config.yaml
d_shared_expert: 0
balance_bias: true
n_kv_head: 4
qk_norm: false
attn_scale: 0.125
init_std_up: 0.0301
lr_head: 0.00771
warmup_steps: 200
decay_shape: "cos"
batch_tokens: 131072
doc_mask: false
dataset: "wikipedia_en"
Below are experts of layer 7 (counted from 0) of a mixture-of-experts language model. Rows are named router (the router's row for the expert), up (a neuron's input weights, with its number) and show model dimensions 64-127. Each number is 200 + 40 x the weight over its row's rms, rounded and kept within 0 to 999.
Before each expert's rows: "mostly gets" lists some tokens that are sent to it at least half of the time. This comes from a sample of Wikipedia text that the model never trained on.

# expert 12
mostly gets: "ation", " film", "tion", " life", "ism", "ities"
router,199,185,159,202,228,177,166,152,225,284,215,298,165,171,292,212,180,301,215,184,171,198,208,195,177,178,89,204,302,254,232,148,183,246,183,170,244,155,198,167,175,183,195,185,205,169,222,213,197,203,157,182,224,232,253,240,233,233,220,168,198,255,158,171
up0,264,220,171,193,211,177,225,230,132,233,219,265,256,161,174,174,164,208,208,174,294,188,115,206,198,199,194,149,239,143,191,174,180,129,199,188,174,70,198,167,261,204,149,196,256,168,154,201,200,198,206,233,161,185,149,198,215,235,135,137,222,259,154,200
up1,263,245,193,143,234,156,172,158,243,221,233,207,208,168,270,166,228,195,202,177,211,231,236,214,168,192,190,199,201,266,162,198,251,199,98,157,158,214,214,142,162,202,182,225,211,227,231,150,201,240,166,172,252,261,178,239,152,227,166,241,213,179,143,167
up2,189,308,144,253,163,130,226,194,213,225,227,206,180,199,200,282,196,234,223,226,175,269,207,194,211,170,56,178,223,248,175,179,147,227,171,168,240,320,190,176,181,193,253,173,211,217,264,193,170,206,228,168,213,224,313,260,259,295,198,200,212,172,180,184
up3,158,168,202,227,193,251,271,187,237,262,232,200,141,193,238,166,253,235,247,212,212,237,122,246,157,179,219,185,211,222,217,137,185,289,183,163,186,241,188,240,247,126,213,184,267,210,221,174,176,288,172,207,237,221,161,178,59,253,233,198,184,235,113,192
up4,186,233,198,231,214,208,192,168,170,171,219,227,142,256,161,253,189,198,256,167,190,210,152,231,160,277,186,262,192,223,179,185,141,272,202,203,187,250,105,171,236,230,215,215,287,175,222,241,282,166,165,168,152,139,209,226,209,226,161,176,251,172,160,212
up5,267,161,187,287,222,192,165,194,160,223,210,194,222,236,162,190,195,234,212,216,218,200,157,240,144,160,208,166,256,209,251,89,282,287,169,184,283,165,192,177,198,164,132,302,197,214,173,258,223,182,189,179,171,246,194,229,244,238,199,231,206,221,213,222
up6,240,232,153,203,155,201,194,134,266,209,211,225,236,156,232,254,214,210,167,212,211,225,194,207,254,140,183,184,163,211,200,99,150,258,271,195,322,206,208,212,203,208,237,212,254,323,218,289,216,154,223,183,244,206,205,190,296,139,232,217,233,161,176,177

# expert 8
mostly gets: " April", " |", " January", " December", " September", " October"
router,138,251,174,197,180,215,192,303,177,207,225,195,156,185,200,227,251,162,168,194,190,236,94,169,232,239,206,196,254,195,204,211,173,232,227,280,161,125,183,203,229,122,230,214,164,167,230,182,265,214,197,160,193,214,241,213,191,208,190,191,219,190,215,173
up0,168,149,184,223,221,204,260,199,135,250,274,226,169,127,170,261,217,227,190,173,154,229,232,257,220,245,197,221,153,150,188,208,193,299,168,186,227,132,180,173,134,239,226,218,168,223,185,248,136,133,204,118,146,174,267,178,117,171,176,193,201,205,216,266
up1,219,234,193,160,139,189,180,234,159,282,181,270,242,172,231,193,206,233,220,206,191,201,219,271,230,198,172,223,172,224,282,262,179,220,195,188,225,244,277,316,145,262,115,179,193,201,194,207,225,176,186,233,191,278,208,200,222,308,228,233,181,220,207,185
up2,183,150,208,224,248,172,209,214,178,223,226,224,249,205,158,201,188,248,259,210,229,212,175,263,249,316,159,225,302,184,186,186,180,216,212,236,150,237,187,162,231,193,250,149,226,124,191,220,184,259,187,220,219,225,279,208,226,160,212,198,212,175,197,268
up3,143,210,187,238,239,232,251,234,161,140,219,220,219,145,185,217,174,267,216,170,211,279,226,211,176,235,220,240,220,207,275,202,198,202,182,178,248,214,194,115,188,157,233,160,224,157,196,276,197,198,205,192,192,130,213,239,167,271,179,207,197,238,189,187
up4,261,178,185,245,80,227,173,164,167,234,209,154,215,225,197,145,202,113,127,161,209,245,121,276,239,272,225,205,245,197,188,189,194,211,146,148,151,140,240,219,272,131,184,132,258,161,170,184,216,221,239,188,172,217,202,199,217,169,224,172,122,214,141,192
up5,172,208,146,214,173,210,223,152,138,157,149,237,172,201,124,207,201,178,206,160,135,197,166,180,270,174,251,229,211,232,119,218,186,203,301,173,138,239,190,213,176,151,214,72,194,136,223,164,184,159,209,166,240,173,253,148,203,257,224,226,142,220,180,169
up6,156,134,226,232,128,189,188,207,176,212,195,207,238,244,224,208,195,155,171,263,249,223,191,242,162,193,145,177,230,255,164,193,178,193,231,140,259,231,164,184,196,193,139,248,177,185,254,233,176,148,185,206,203,124,293,178,228,191,187,230,209,139,175,236

# expert 9
mostly gets: "tic", "matic", "ular", "idae", "mic", "ological"
router,161,161,222,208,158,161,231,235,116,200,160,211,144,223,250,219,214,193,204,163,188,147,198,278,220,165,194,287,204,201,210,198,194,230,253,196,174,157,113,185,201,187,259,197,230,201,203,184,142,216,177,173,154,218,203,236,170,218,207,285,168,222,170,207
up0,248,245,143,184,171,221,172,227,172,235,128,230,122,186,154,275,304,168,278,221,218,232,256,210,161,182,135,212,228,192,167,242,207,213,195,85,259,228,136,118,250,205,240,232,213,200,145,161,235,233,218,192,101,188,157,285,243,237,275,248,243,205,186,172
up1,222,222,191,216,231,229,207,241,180,228,173,212,197,269,218,222,233,257,204,99,202,211,217,199,233,217,109,255,244,214,210,126,225,136,190,184,222,181,196,174,219,194,184,187,180,177,241,150,195,231,217,180,162,159,222,171,147,271,221,160,153,236,178,240
up2,158,174,212,215,190,263,243,176,132,261,116,298,213,230,201,200,185,189,171,214,142,174,175,210,189,221,207,167,217,146,190,218,146,192,229,182,186,289,148,234,209,178,182,205,224,218,169,168,242,212,210,140,204,185,310,246,261,188,179,274,207,233,165,178
up3,226,230,270,203,232,243,248,244,172,220,223,190,189,178,181,211,271,211,220,148,174,174,180,229,206,161,163,202,230,242,226,263,151,219,142,193,119,220,220,157,174,269,185,205,209,207,212,203,155,239,225,220,196,189,265,221,256,184,256,187,209,194,186,205
up4,124,130,197,235,183,234,201,175,170,220,172,177,173,184,239,275,196,164,212,192,178,177,198,285,206,128,251,195,240,208,181,220,195,253,135,179,125,262,235,137,160,214,262,135,172,181,186,205,204,264,217,213,159,180,169,155,128,195,190,103,197,180,185,176
up5,282,150,232,268,145,242,209,242,206,257,222,215,151,191,226,206,160,181,219,234,209,221,214,226,149,169,179,253,245,261,225,185,154,344,258,167,189,236,171,221,207,192,176,154,234,218,213,115,233,205,151,176,174,234,249,204,206,213,253,241,172,188,181,168
up6,120,261,288,188,189,120,239,174,174,198,141,161,217,188,209,155,264,252,201,199,218,233,222,171,137,273,202,135,198,183,194,204,187,223,103,200,163,202,194,282,233,200,190,228,294,183,205,158,297,201,103,190,257,240,122,198,228,215,223,215,223,290,247,199

# expert 14
mostly gets: "AF", "present", "IS", "ER", "FC", "CE"
router,158,238,229,221,168,211,216,280,139,200,193,190,200,242,214,250,189,183,227,198,191,188,221,181,225,255,182,185,239,239,238,188,200,191,204,210,240,240,229,157,193,189,229,236,235,166,245,217,230,263,171,155,215,280,190,167,251,244,224,188,176,227,190,178
up0,135,183,144,228,157,206,184,207,181,149,212,203,212,219,287,205,206,153,279,210,121,218,156,204,208,200,247,209,211,125,175,244,154,204,115,233,258,258,219,163,136,150,209,239,218,238,230,156,157,132,263,226,204,228,178,191,154,225,230,168,176,186,290,254
up1,130,191,190,247,200,276,257,236,202,169,146,221,214,222,169,253,239,133,166,184,210,232,232,161,196,266,198,153,191,143,192,255,242,183,224,298,192,233,244,204,266,168,268,197,186,196,270,142,234,238,226,141,207,178,198,231,164,176,133,271,202,213,130,222
up2,184,220,173,227,143,167,187,206,223,241,154,221,191,200,191,255,199,183,230,187,121,248,193,198,246,171,159,217,170,211,232,142,194,168,264,164,245,223,134,225,214,177,169,233,287,178,133,267,203,247,250,203,253,156,110,242,187,269,213,189,215,210,208,191
up3,139,194,221,137,239,170,193,204,212,165,178,204,189,202,81,211,235,239,181,139,93,195,190,169,218,150,165,103,229,187,145,197,241,238,153,212,177,262,201,189,223,211,168,184,160,117,192,156,197,177,290,148,196,233,120,104,248,220,120,241,237,225,191,258
up4,218,243,186,161,185,203,234,181,193,239,270,259,138,231,116,183,218,231,101,265,210,243,199,227,232,243,142,218,225,232,210,147,188,146,152,249,227,201,174,276,180,230,224,253,180,242,153,198,200,165,195,185,226,247,257,193,257,196,224,167,262,194,181,255
up5,174,168,182,180,240,209,220,198,234,194,167,147,168,145,255,243,228,183,195,147,233,217,159,189,276,173,217,173,301,300,221,162,203,256,188,261,126,147,186,192,222,214,207,213,206,188,227,226,232,165,192,225,168,146,180,185,226,276,235,216,259,213,200,261
up6,151,230,199,220,191,198,191,208,200,246,260,167,206,323,202,194,189,259,156,173,105,179,266,97,178,246,125,265,245,266,178,206,194,236,146,106,207,183,271,247,248,156,161,218,227,162,203,159,149,244,164,151,142,181,221,142,215,167,236,204,140,219,182,170

# expert 3
mostly gets: " used", " made", " released", " won", " held", " took"
router,160,150,201,274,210,175,242,229,149,199,170,214,246,237,232,196,177,250,194,141,192,196,185,232,209,175,251,144,189,193,214,166,114,287,174,232,234,163,150,187,172,250,225,178,211,148,239,189,208,178,161,220,236,227,192,165,200,200,173,217,207,164,215,189
up0,235,212,178,228,254,200,240,158,147,208,190,246,223,221,194,185,201,161,205,202,204,212,200,160,222,165,147,219,213,167,192,234,315,220,219,271,171,230,188,185,171,132,214,172,130,132,270,168,131,195,174,183,206,199,190,232,146,164,153,138,214,301,246,116
up1,199,187,209,225,248,147,134,162,199,214,220,159,248,170,202,245,239,187,151,168,252,154,254,222,153,198,262,98,276,174,194,192,187,258,152,123,168,183,214,224,182,169,200,196,208,217,176,258,238,253,193,199,200,197,190,145,224,178,119,198,180,131,209,204
up2,206,163,180,229,195,164,200,142,248,217,211,232,202,216,204,208,224,238,174,247,248,244,197,253,185,212,191,218,197,231,244,181,240,228,304,170,179,89,132,194,193,262,175,141,202,252,189,180,332,194,263,129,178,245,195,179,202,173,164,255,260,231,174,251
up3,200,249,177,159,114,182,174,157,210,157,216,246,267,221,149,87,210,189,110,168,170,163,241,163,151,182,146,165,197,194,158,175,164,264,210,294,145,170,247,174,164,144,169,196,217,156,153,186,158,137,144,184,202,190,266,153,236,215,239,232,194,233,243,246
up4,227,194,201,175,179,212,177,228,155,170,234,182,200,205,298,196,246,255,241,208,206,130,234,155,183,182,224,187,153,230,229,161,119,211,207,177,241,121,239,187,242,232,118,171,253,143,246,188,245,197,176,224,181,162,177,185,154,242,178,226,230,273,141,193
up5,160,204,126,256,205,224,169,212,203,135,221,163,207,252,224,187,221,206,128,199,166,213,158,224,209,180,249,213,250,164,189,251,141,234,195,233,212,123,271,198,229,236,198,184,115,248,245,223,149,139,218,267,187,158,181,186,157,233,189,137,119,197,227,168
up6,211,158,159,235,147,229,212,244,208,199,177,215,242,179,212,234,256,252,179,221,247,200,182,205,194,222,206,192,289,210,188,191,207,172,81,156,218,223,145,237,139,217,179,144,175,202,226,231,126,268,284,219,186,196,230,247,212,222,201,197,239,232,188,182

# expert 1
mostly gets: " the", " The", " a", " an", "The", " his"
router,195,271,220,173,112,176,216,128,182,241,257,211,167,173,268,156,191,178,158,262,177,170,171,231,239,175,208,142,145,236,237,145,153,167,249,160,148,195,178,186,104,219,209,137,150,208,212,179,209,189,183,247,238,260,193,255,241,206,183,260,178,176,179,229
up0,136,262,216,247,306,206,233,216,143,183,264,205,165,151,228,147,226,184,263,176,127,206,276,209,174,174,210,182,199,221,225,179,179,214,234,165,259,205,234,190,194,213,248,205,231,213,189,155,179,168,303,200,209,177,133,275,231,164,305,245,205,196,204,158
up1,241,236,126,250,242,178,131,260,225,157,184,197,146,172,192,175,236,136,180,243,187,211,226,218,259,129,187,179,211,176,228,176,247,223,148,203,191,223,234,284,222,178,185,255,292,136,216,230,175,196,209,137,251,189,145,173,117,258,126,266,183,205,164,141
up2,224,251,222,200,183,187,237,225,191,235,225,211,194,172,216,261,208,151,242,250,148,198,206,228,229,246,188,146,188,216,162,256,261,232,210,159,203,188,157,174,203,225,251,244,202,198,241,223,179,180,220,210,153,200,234,165,247,257,144,248,193,269,223,191
up3,233,224,141,224,107,233,146,177,191,239,265,249,145,175,197,177,250,203,202,187,160,254,206,150,219,199,172,143,194,161,186,116,194,154,167,272,174,191,171,179,170,211,199,211,231,164,194,233,145,251,276,277,220,228,214,177,163,252,206,270,213,234,134,218
up4,196,225,187,218,147,215,221,213,189,179,217,191,246,142,163,199,142,143,164,186,198,268,223,209,234,221,250,224,161,198,234,241,164,144,261,170,165,157,231,202,208,197,215,196,318,168,219,220,275,220,211,219,215,249,190,208,261,236,177,310,275,251,252,220
up5,297,229,113,201,176,94,204,228,285,211,206,215,155,184,250,247,239,186,154,289,206,223,203,248,229,134,170,203,202,201,171,202,128,195,195,187,189,276,223,212,182,242,188,165,181,167,254,301,208,240,213,184,218,229,154,232,211,254,150,184,131,235,185,189
up6,185,237,156,223,178,252,263,270,196,159,166,205,224,186,226,162,223,182,212,207,172,151,150,188,237,151,184,189,113,187,212,215,143,259,163,197,262,177,145,223,149,206,281,222,217,215,219,140,112,116,117,123,188,214,260,174,214,146,237,259,203,199,213,189

# expert 2
mostly gets: " \"", ").", "\".", ".\"", "\",", "),"
router,190,269,204,241,204,151,215,277,230,200,261,199,167,217,198,188,265,150,184,161,243,185,200,223,195,180,159,183,254,172,220,208,175,193,225,234,212,189,136,215,212,180,206,177,298,199,200,203,183,240,199,135,191,182,201,264,163,185,186,186,188,199,217,123
up0,228,265,184,185,207,244,235,216,199,137,300,206,162,211,179,292,233,208,151,166,224,209,202,154,186,174,171,190,235,154,222,216,221,207,94,231,225,186,217,124,99,240,197,137,181,283,225,228,177,166,173,187,233,234,144,172,203,149,142,249,271,177,210,245
up1,203,247,228,229,183,273,204,228,162,166,266,205,178,208,234,188,231,183,153,183,213,236,117,150,216,243,193,288,140,109,242,228,206,193,191,194,185,196,192,203,213,217,194,156,248,193,170,153,210,176,213,115,170,236,197,217,174,153,204,190,248,163,211,193
up2,266,251,176,130,213,228,208,153,165,181,195,152,202,200,205,227,193,189,163,178,157,207,190,175,190,201,225,215,250,240,301,115,223,210,224,108,176,263,174,196,75,236,160,204,193,207,250,162,215,217,294,152,240,257,176,254,174,219,141,243,187,127,231,239
up3,264,222,207,141,147,216,166,151,179,230,274,133,163,241,209,182,244,235,241,173,203,139,238,229,234,231,217,153,192,269,242,227,124,197,211,156,171,224,243,219,247,258,160,176,216,228,190,213,279,204,189,192,260,154,230,228,240,251,200,191,196,198,221,219
up4,152,197,225,253,238,226,235,191,244,175,229,146,227,255,198,206,194,175,267,191,156,148,256,190,224,173,204,228,243,187,224,236,201,222,224,251,245,183,243,184,181,155,180,215,250,129,168,182,193,158,130,221,193,144,253,187,278,195,150,156,165,155,228,189
up5,259,199,188,220,208,156,163,309,227,224,214,171,241,219,169,165,121,180,201,186,170,192,237,169,185,186,148,211,228,260,222,233,179,155,250,189,182,181,100,105,190,191,203,243,231,113,179,168,157,144,183,194,228,176,161,162,197,195,232,167,274,255,246,202
up6,188,182,205,219,167,186,162,181,132,161,245,239,149,206,237,255,200,143,198,204,139,225,208,243,223,194,211,203,188,172,168,190,166,193,211,163,221,255,160,210,243,230,136,198,228,218,170,275,215,192,163,251,213,116,196,168,160,199,175,197,234,215,139,209

# expert 11
mostly gets: " season", " part", " District", " South", " County", " town"
router,163,161,224,181,192,149,209,174,201,189,209,266,93,202,233,223,206,203,208,183,143,187,223,273,185,216,154,193,240,358,282,103,141,248,239,202,284,249,222,154,92,90,202,165,224,148,222,204,227,228,201,187,229,225,209,185,193,224,191,226,192,201,223,189
up0,201,241,215,224,227,220,190,239,238,206,223,254,174,149,149,183,194,215,171,137,205,224,124,233,181,223,252,181,163,321,243,106,252,169,226,199,232,222,192,147,170,175,210,158,226,176,224,128,232,182,130,174,246,301,202,172,267,244,164,205,117,124,228,259
up1,149,190,266,198,212,249,209,169,185,178,303,185,204,205,235,199,210,200,202,175,185,268,201,218,206,257,151,228,189,240,200,190,158,254,131,211,213,179,172,191,152,188,185,206,204,235,212,181,224,208,126,186,251,216,225,205,130,261,301,220,188,237,101,180
up2,202,187,201,179,145,181,139,140,151,225,172,212,226,172,213,251,228,219,183,175,215,143,208,232,252,273,153,282,187,264,139,193,220,235,262,222,171,186,254,156,191,210,249,165,250,168,245,198,138,207,205,241,267,179,220,156,199,193,163,164,218,260,227,201
up3,99,200,220,209,153,233,150,190,242,153,217,241,267,201,175,220,245,149,220,165,238,242,179,223,203,132,203,204,211,212,199,230,257,238,171,171,175,200,164,224,125,164,157,158,252,266,155,175,333,194,187,248,236,245,172,244,173,282,175,204,182,186,153,119
up4,217,200,281,207,265,186,207,204,135,280,207,223,143,159,191,188,234,191,184,142,141,236,268,149,240,176,145,166,146,231,164,196,162,189,242,95,233,126,223,211,160,143,204,236,254,224,201,186,226,174,232,261,170,216,162,179,216,255,191,201,126,228,196,159
up5,226,130,225,237,179,262,187,249,272,160,205,192,143,263,212,258,202,137,206,244,238,254,202,320,200,243,176,176,250,265,200,203,88,217,176,151,222,195,186,211,103,169,231,236,234,145,156,195,148,179,228,182,240,160,168,79,264,175,212,154,169,206,196,208
up6,176,143,214,174,165,210,234,232,173,239,186,232,174,155,242,181,166,109,225,202,225,265,253,183,201,207,176,207,255,160,256,116,239,261,246,195,189,168,177,205,178,225,222,157,265,115,203,209,176,127,187,131,176,204,249,202,212,180,230,242,194,206,148,224

# expert 4
mostly gets: " one", " some", " many", " two", " these", " several"
router,180,212,181,197,239,183,195,187,166,189,207,211,132,176,205,168,198,210,140,230,201,136,180,204,163,206,182,208,189,225,258,193,213,225,180,185,210,156,114,214,227,188,255,154,233,162,205,175,237,310,164,189,173,201,221,291,279,211,150,226,129,229,231,95
up0,207,221,185,243,229,142,139,193,241,205,216,237,248,237,184,106,149,174,187,167,183,169,152,162,217,195,130,180,205,189,226,205,251,255,156,179,219,170,142,200,176,161,243,223,166,177,181,202,177,211,213,135,199,295,204,127,193,225,182,159,148,318,153,156
up1,311,228,212,218,196,212,175,254,164,234,158,199,184,225,136,278,176,249,170,181,182,192,229,210,199,185,191,294,130,239,220,247,164,284,160,187,218,242,177,211,286,192,81,235,182,208,182,225,205,158,217,258,195,129,203,213,225,250,155,192,120,240,239,156
up2,159,199,192,78,179,259,229,226,278,254,237,279,232,198,158,173,159,174,229,168,200,171,160,212,213,141,249,230,207,294,259,131,153,201,211,206,178,218,217,117,192,173,164,216,288,227,177,145,236,196,206,185,277,208,147,237,280,264,219,229,224,214,182,215
up3,218,226,175,237,200,212,232,127,194,138,268,172,169,153,192,173,220,148,239,215,152,140,256,189,208,200,184,243,214,214,196,171,173,199,240,228,178,198,277,245,197,126,158,137,193,173,279,240,241,179,142,266,174,166,216,195,189,180,189,189,223,215,180,143
up4,153,216,248,177,159,233,222,154,183,160,167,208,223,116,168,190,129,222,157,215,224,246,140,179,198,294,209,225,247,186,214,221,236,226,187,149,133,284,194,231,196,177,201,218,221,166,220,126,236,221,161,226,230,209,220,226,235,177,248,199,142,185,261,138
up5,181,260,182,183,224,196,164,125,178,201,226,241,162,203,234,194,206,206,181,241,141,113,155,257,252,190,121,204,235,198,211,201,232,216,139,222,208,234,168,117,170,193,132,226,254,220,212,158,156,236,191,197,188,131,134,190,189,168,215,230,222,180,249,107
up6,185,117,210,220,219,260,205,145,229,229,110,202,320,180,219,229,147,203,213,168,172,290,158,283,209,289,211,238,217,226,155,179,170,220,213,223,225,135,208,194,205,212,157,219,179,198,174,171,157,172,249,200,252,201,168,191,161,226,172,274,220,190,111,122

# expert 0
mostly gets: " John", " Robert", "|", " Paul", " Black", " William"
router,157,220,219,247,152,144,270,188,232,231,188,160,186,200,266,151,156,292,151,186,202,178,113,201,277,155,118,221,287,289,244,246,109,163,209,264,243,169,215,168,219,151,147,213,282,181,234,237,272,165,194,174,193,246,200,185,230,180,138,210,235,190,162,95
up0,202,203,153,211,208,223,217,216,164,134,216,237,184,218,196,216,191,157,115,213,257,238,190,190,194,251,211,214,259,139,216,252,130,195,243,127,273,239,238,202,212,191,183,162,207,171,239,193,248,201,190,148,240,236,163,177,215,187,153,158,224,168,209,129
up1,213,168,247,145,136,275,253,180,250,201,236,212,243,190,240,223,253,211,216,109,231,258,239,184,201,254,212,269,209,186,178,135,230,159,208,205,213,225,263,226,192,214,221,208,191,229,252,217,265,240,223,221,170,279,156,196,274,245,215,183,188,188,214,176
up2,176,257,279,290,201,229,292,209,212,124,189,200,226,228,233,173,190,175,172,116,175,183,198,310,216,243,146,192,219,230,161,139,124,171,184,273,186,186,202,119,213,181,213,212,218,184,235,215,224,246,222,248,166,241,179,141,192,130,161,182,234,233,211,197
up3,155,210,169,162,176,198,163,148,143,173,252,247,217,211,213,208,205,226,191,193,182,286,247,153,198,191,188,191,196,279,223,175,137,174,135,228,163,146,258,158,159,140,213,187,293,141,186,110,157,237,187,207,234,276,154,199,252,253,133,183,151,244,159,169
up4,137,161,219,206,212,285,182,195,147,224,196,161,261,202,209,163,209,203,178,172,267,214,190,223,328,240,159,231,163,211,196,202,189,235,252,166,254,205,105,208,281,213,242,181,130,214,268,210,183,238,161,290,217,194,205,178,229,204,240,221,187,253,178,158
up5,215,192,197,178,186,209,234,215,220,177,231,227,238,215,234,220,144,225,89,217,165,255,165,171,192,212,193,163,215,214,220,199,196,203,186,177,154,180,170,245,274,162,173,239,205,224,213,248,223,177,127,310,202,188,221,250,163,284,191,139,171,191,235,190
up6,166,227,238,289,139,143,130,179,191,208,297,223,223,129,162,199,211,220,196,157,256,287,156,205,236,306,225,149,228,207,204,199,178,193,166,181,191,216,241,252,169,167,183,199,257,187,202,190,208,158,186,231,218,206,155,229,236,158,168,206,190,194,156,131

# expert 5
mostly gets: " T", " Kar", " Hong", " Q", " Han", " Si"
router,79,172,143,221,157,136,226,212,225,136,216,198,189,200,215,274,268,241,212,186,229,214,183,243,241,191,210,215,146,192,118,147,149,204,179,234,193,226,223,203,207,161,227,199,141,164,258,228,229,281,227,106,274,161,207,241,204,190,139,195,183,230,137,226
up0,174,118,204,125,141,200,216,213,272,265,186,187,286,226,143,168,250,203,201,201,221,202,230,152,179,156,137,174,236,173,148,169,187,185,224,158,194,189,187,220,246,137,141,175,211,150,190,254,199,203,140,213,229,217,145,212,238,198,236,280,208,254,200,213
up1,158,246,230,214,230,149,252,194,215,225,230,191,222,170,200,175,171,157,158,197,164,179,163,216,174,139,238,159,252,182,210,159,240,263,158,271,254,226,218,235,164,159,227,232,135,199,237,231,151,249,168,225,249,211,168,188,215,144,226,161,212,124,158,182
up2,250,194,159,254,238,236,262,260,189,169,167,224,189,271,173,151,236,215,185,139,167,264,231,232,207,147,236,127,176,209,165,250,167,178,176,240,233,183,200,201,210,177,200,167,136,211,208,188,219,268,142,272,273,217,187,131,161,198,196,221,142,196,213,240
up3,175,225,225,178,186,153,283,191,232,274,231,228,237,294,268,201,244,234,238,202,243,223,214,237,222,243,215,198,211,183,216,161,154,171,165,231,249,189,240,167,183,208,188,221,135,255,223,172,222,223,232,183,213,209,146,216,206,135,149,230,147,209,239,252
up4,238,169,196,275,259,209,255,211,265,188,161,186,205,232,152,263,235,138,167,108,180,166,223,193,251,246,190,215,180,230,251,177,82,182,192,138,172,137,256,246,254,232,150,274,225,185,188,207,214,246,227,200,205,249,177,174,230,172,241,257,181,234,221,132
up5,132,217,193,235,188,225,195,271,225,141,192,175,236,279,174,151,228,217,186,181,182,186,231,240,231,160,174,164,222,181,130,226,133,206,161,173,184,212,222,168,197,224,225,175,214,230,121,99,190,193,281,190,251,199,261,202,172,295,210,180,209,170,178,208
up6,237,239,226,183,216,254,213,161,279,194,272,196,145,139,176,271,198,200,170,164,216,253,222,232,254,261,125,240,190,169,194,171,215,168,177,156,197,200,185,177,188,265,147,150,207,234,222,155,160,148,277,198,203,217,207,250,135,158,215,205,87,203,183,282

# expert 15
mostly gets: "\n", " which", " ==", " who", " has", " where"
router,162,137,196,186,243,194,235,261,145,176,231,226,195,179,144,224,208,134,213,230,205,144,205,187,199,144,220,292,187,240,195,202,187,206,248,201,173,200,226,202,151,219,194,134,212,163,178,279,197,205,194,149,261,202,282,206,245,210,247,315,146,234,231,228
up0,209,229,236,253,217,121,227,176,217,157,262,242,164,225,231,227,160,246,243,238,219,174,289,196,180,220,191,189,193,242,255,211,160,218,160,177,221,293,172,239,140,183,219,236,237,130,170,194,223,211,184,227,222,167,193,208,230,195,233,196,214,128,172,148
up1,191,213,289,303,233,211,252,230,166,243,213,223,245,199,252,220,209,144,212,156,155,149,205,135,148,134,193,245,165,266,184,230,169,218,168,144,131,92,204,204,200,267,170,149,187,141,128,247,206,150,165,168,235,268,290,180,160,242,222,186,200,202,211,197
up2,273,113,198,190,205,184,99,265,258,197,186,240,155,231,255,205,143,211,181,173,229,176,185,239,261,213,179,166,140,185,192,159,160,182,198,239,209,189,180,197,216,111,218,196,245,214,237,166,214,208,197,176,238,169,195,205,152,165,263,284,171,246,117,234
up3,159,149,189,240,140,218,181,194,156,174,258,237,280,155,211,244,218,158,112,160,214,191,157,191,224,171,258,186,181,176,254,164,225,214,141,153,245,175,230,256,123,235,186,190,226,162,172,191,169,196,159,273,212,202,251,237,280,138,332,136,136,257,127,215
up4,200,154,112,181,252,181,195,260,220,241,236,289,296,206,152,143,241,158,158,197,290,194,278,177,153,237,230,217,219,301,176,241,125,235,309,173,190,145,237,165,162,224,261,197,181,183,219,248,208,180,156,265,147,163,170,257,174,157,248,225,177,206,251,206
up5,245,174,142,231,169,232,233,210,201,234,157,226,182,171,260,197,228,190,228,253,210,143,226,141,177,147,227,190,206,165,264,119,283,155,224,177,187,136,217,190,188,231,177,169,113,158,245,168,252,233,208,277,188,180,159,218,247,276,121,249,218,246,205,164
up6,176,163,178,209,207,264,223,253,175,169,191,156,196,204,264,231,220,220,164,242,157,127,165,191,183,182,141,279,218,264,240,229,265,167,179,153,176,193,215,171,175,221,150,182,208,165,226,224,209,206,177,255,238,246,174,194,268,249,213,200,121,160,235,154

# expert 13
mostly gets: " ", " Al", " f", " O", " Sch", " p"
router,172,196,193,194,104,173,203,297,169,226,229,227,164,193,252,202,147,168,193,186,200,249,245,206,212,127,211,301,241,153,208,125,190,224,284,182,205,161,186,179,191,188,182,137,176,214,204,249,219,244,181,154,163,299,195,205,275,261,185,172,215,202,238,177
up0,174,164,245,122,229,198,227,266,202,189,226,190,207,203,265,229,156,177,157,150,137,215,225,174,195,160,214,236,173,303,271,163,179,239,262,237,215,184,138,193,143,244,189,198,192,211,278,217,179,249,186,257,184,201,203,96,175,325,130,252,190,224,172,168
up1,241,171,132,218,187,157,233,230,241,280,208,233,243,158,215,176,178,191,232,205,270,136,252,246,138,228,257,147,213,202,197,181,161,177,253,206,260,243,148,192,247,194,206,213,198,179,179,258,269,207,237,154,237,200,264,267,192,229,209,162,119,273,134,130
up2,138,180,241,207,182,243,235,201,270,193,195,253,181,182,186,233,159,205,182,216,110,196,194,206,228,167,168,177,175,191,240,210,203,217,244,194,183,149,226,196,184,172,256,216,231,158,190,229,205,184,236,124,241,147,187,237,156,257,213,202,212,211,143,232
up3,219,189,177,209,159,215,277,184,213,225,234,121,153,136,241,256,201,243,124,205,180,241,233,167,196,178,167,240,182,195,234,185,167,210,167,220,247,273,201,171,202,180,105,265,236,220,212,228,112,208,179,186,242,245,199,221,185,224,141,159,187,154,259,241
up4,170,242,233,205,214,95,238,211,150,178,218,185,166,188,225,161,231,259,147,141,240,217,223,251,256,298,221,211,207,210,215,271,219,233,186,193,182,167,126,189,255,130,177,182,200,193,191,283,173,209,144,189,178,244,184,184,128,214,194,155,188,130,175,200
up5,188,257,230,236,197,192,189,201,210,199,182,242,218,200,207,202,130,209,258,182,186,251,211,164,229,169,173,152,272,230,137,197,222,195,251,235,239,162,204,260,233,183,139,184,183,163,213,180,274,216,229,259,253,178,199,245,201,192,197,164,250,259,176,201
up6,212,93,210,153,189,228,254,209,236,282,167,262,226,214,186,212,147,204,151,176,167,124,185,195,132,200,213,247,170,206,175,156,253,232,241,156,173,282,207,196,234,273,188,202,220,218,272,166,282,224,192,191,197,239,266,246,181,128,176,209,180,192,111,238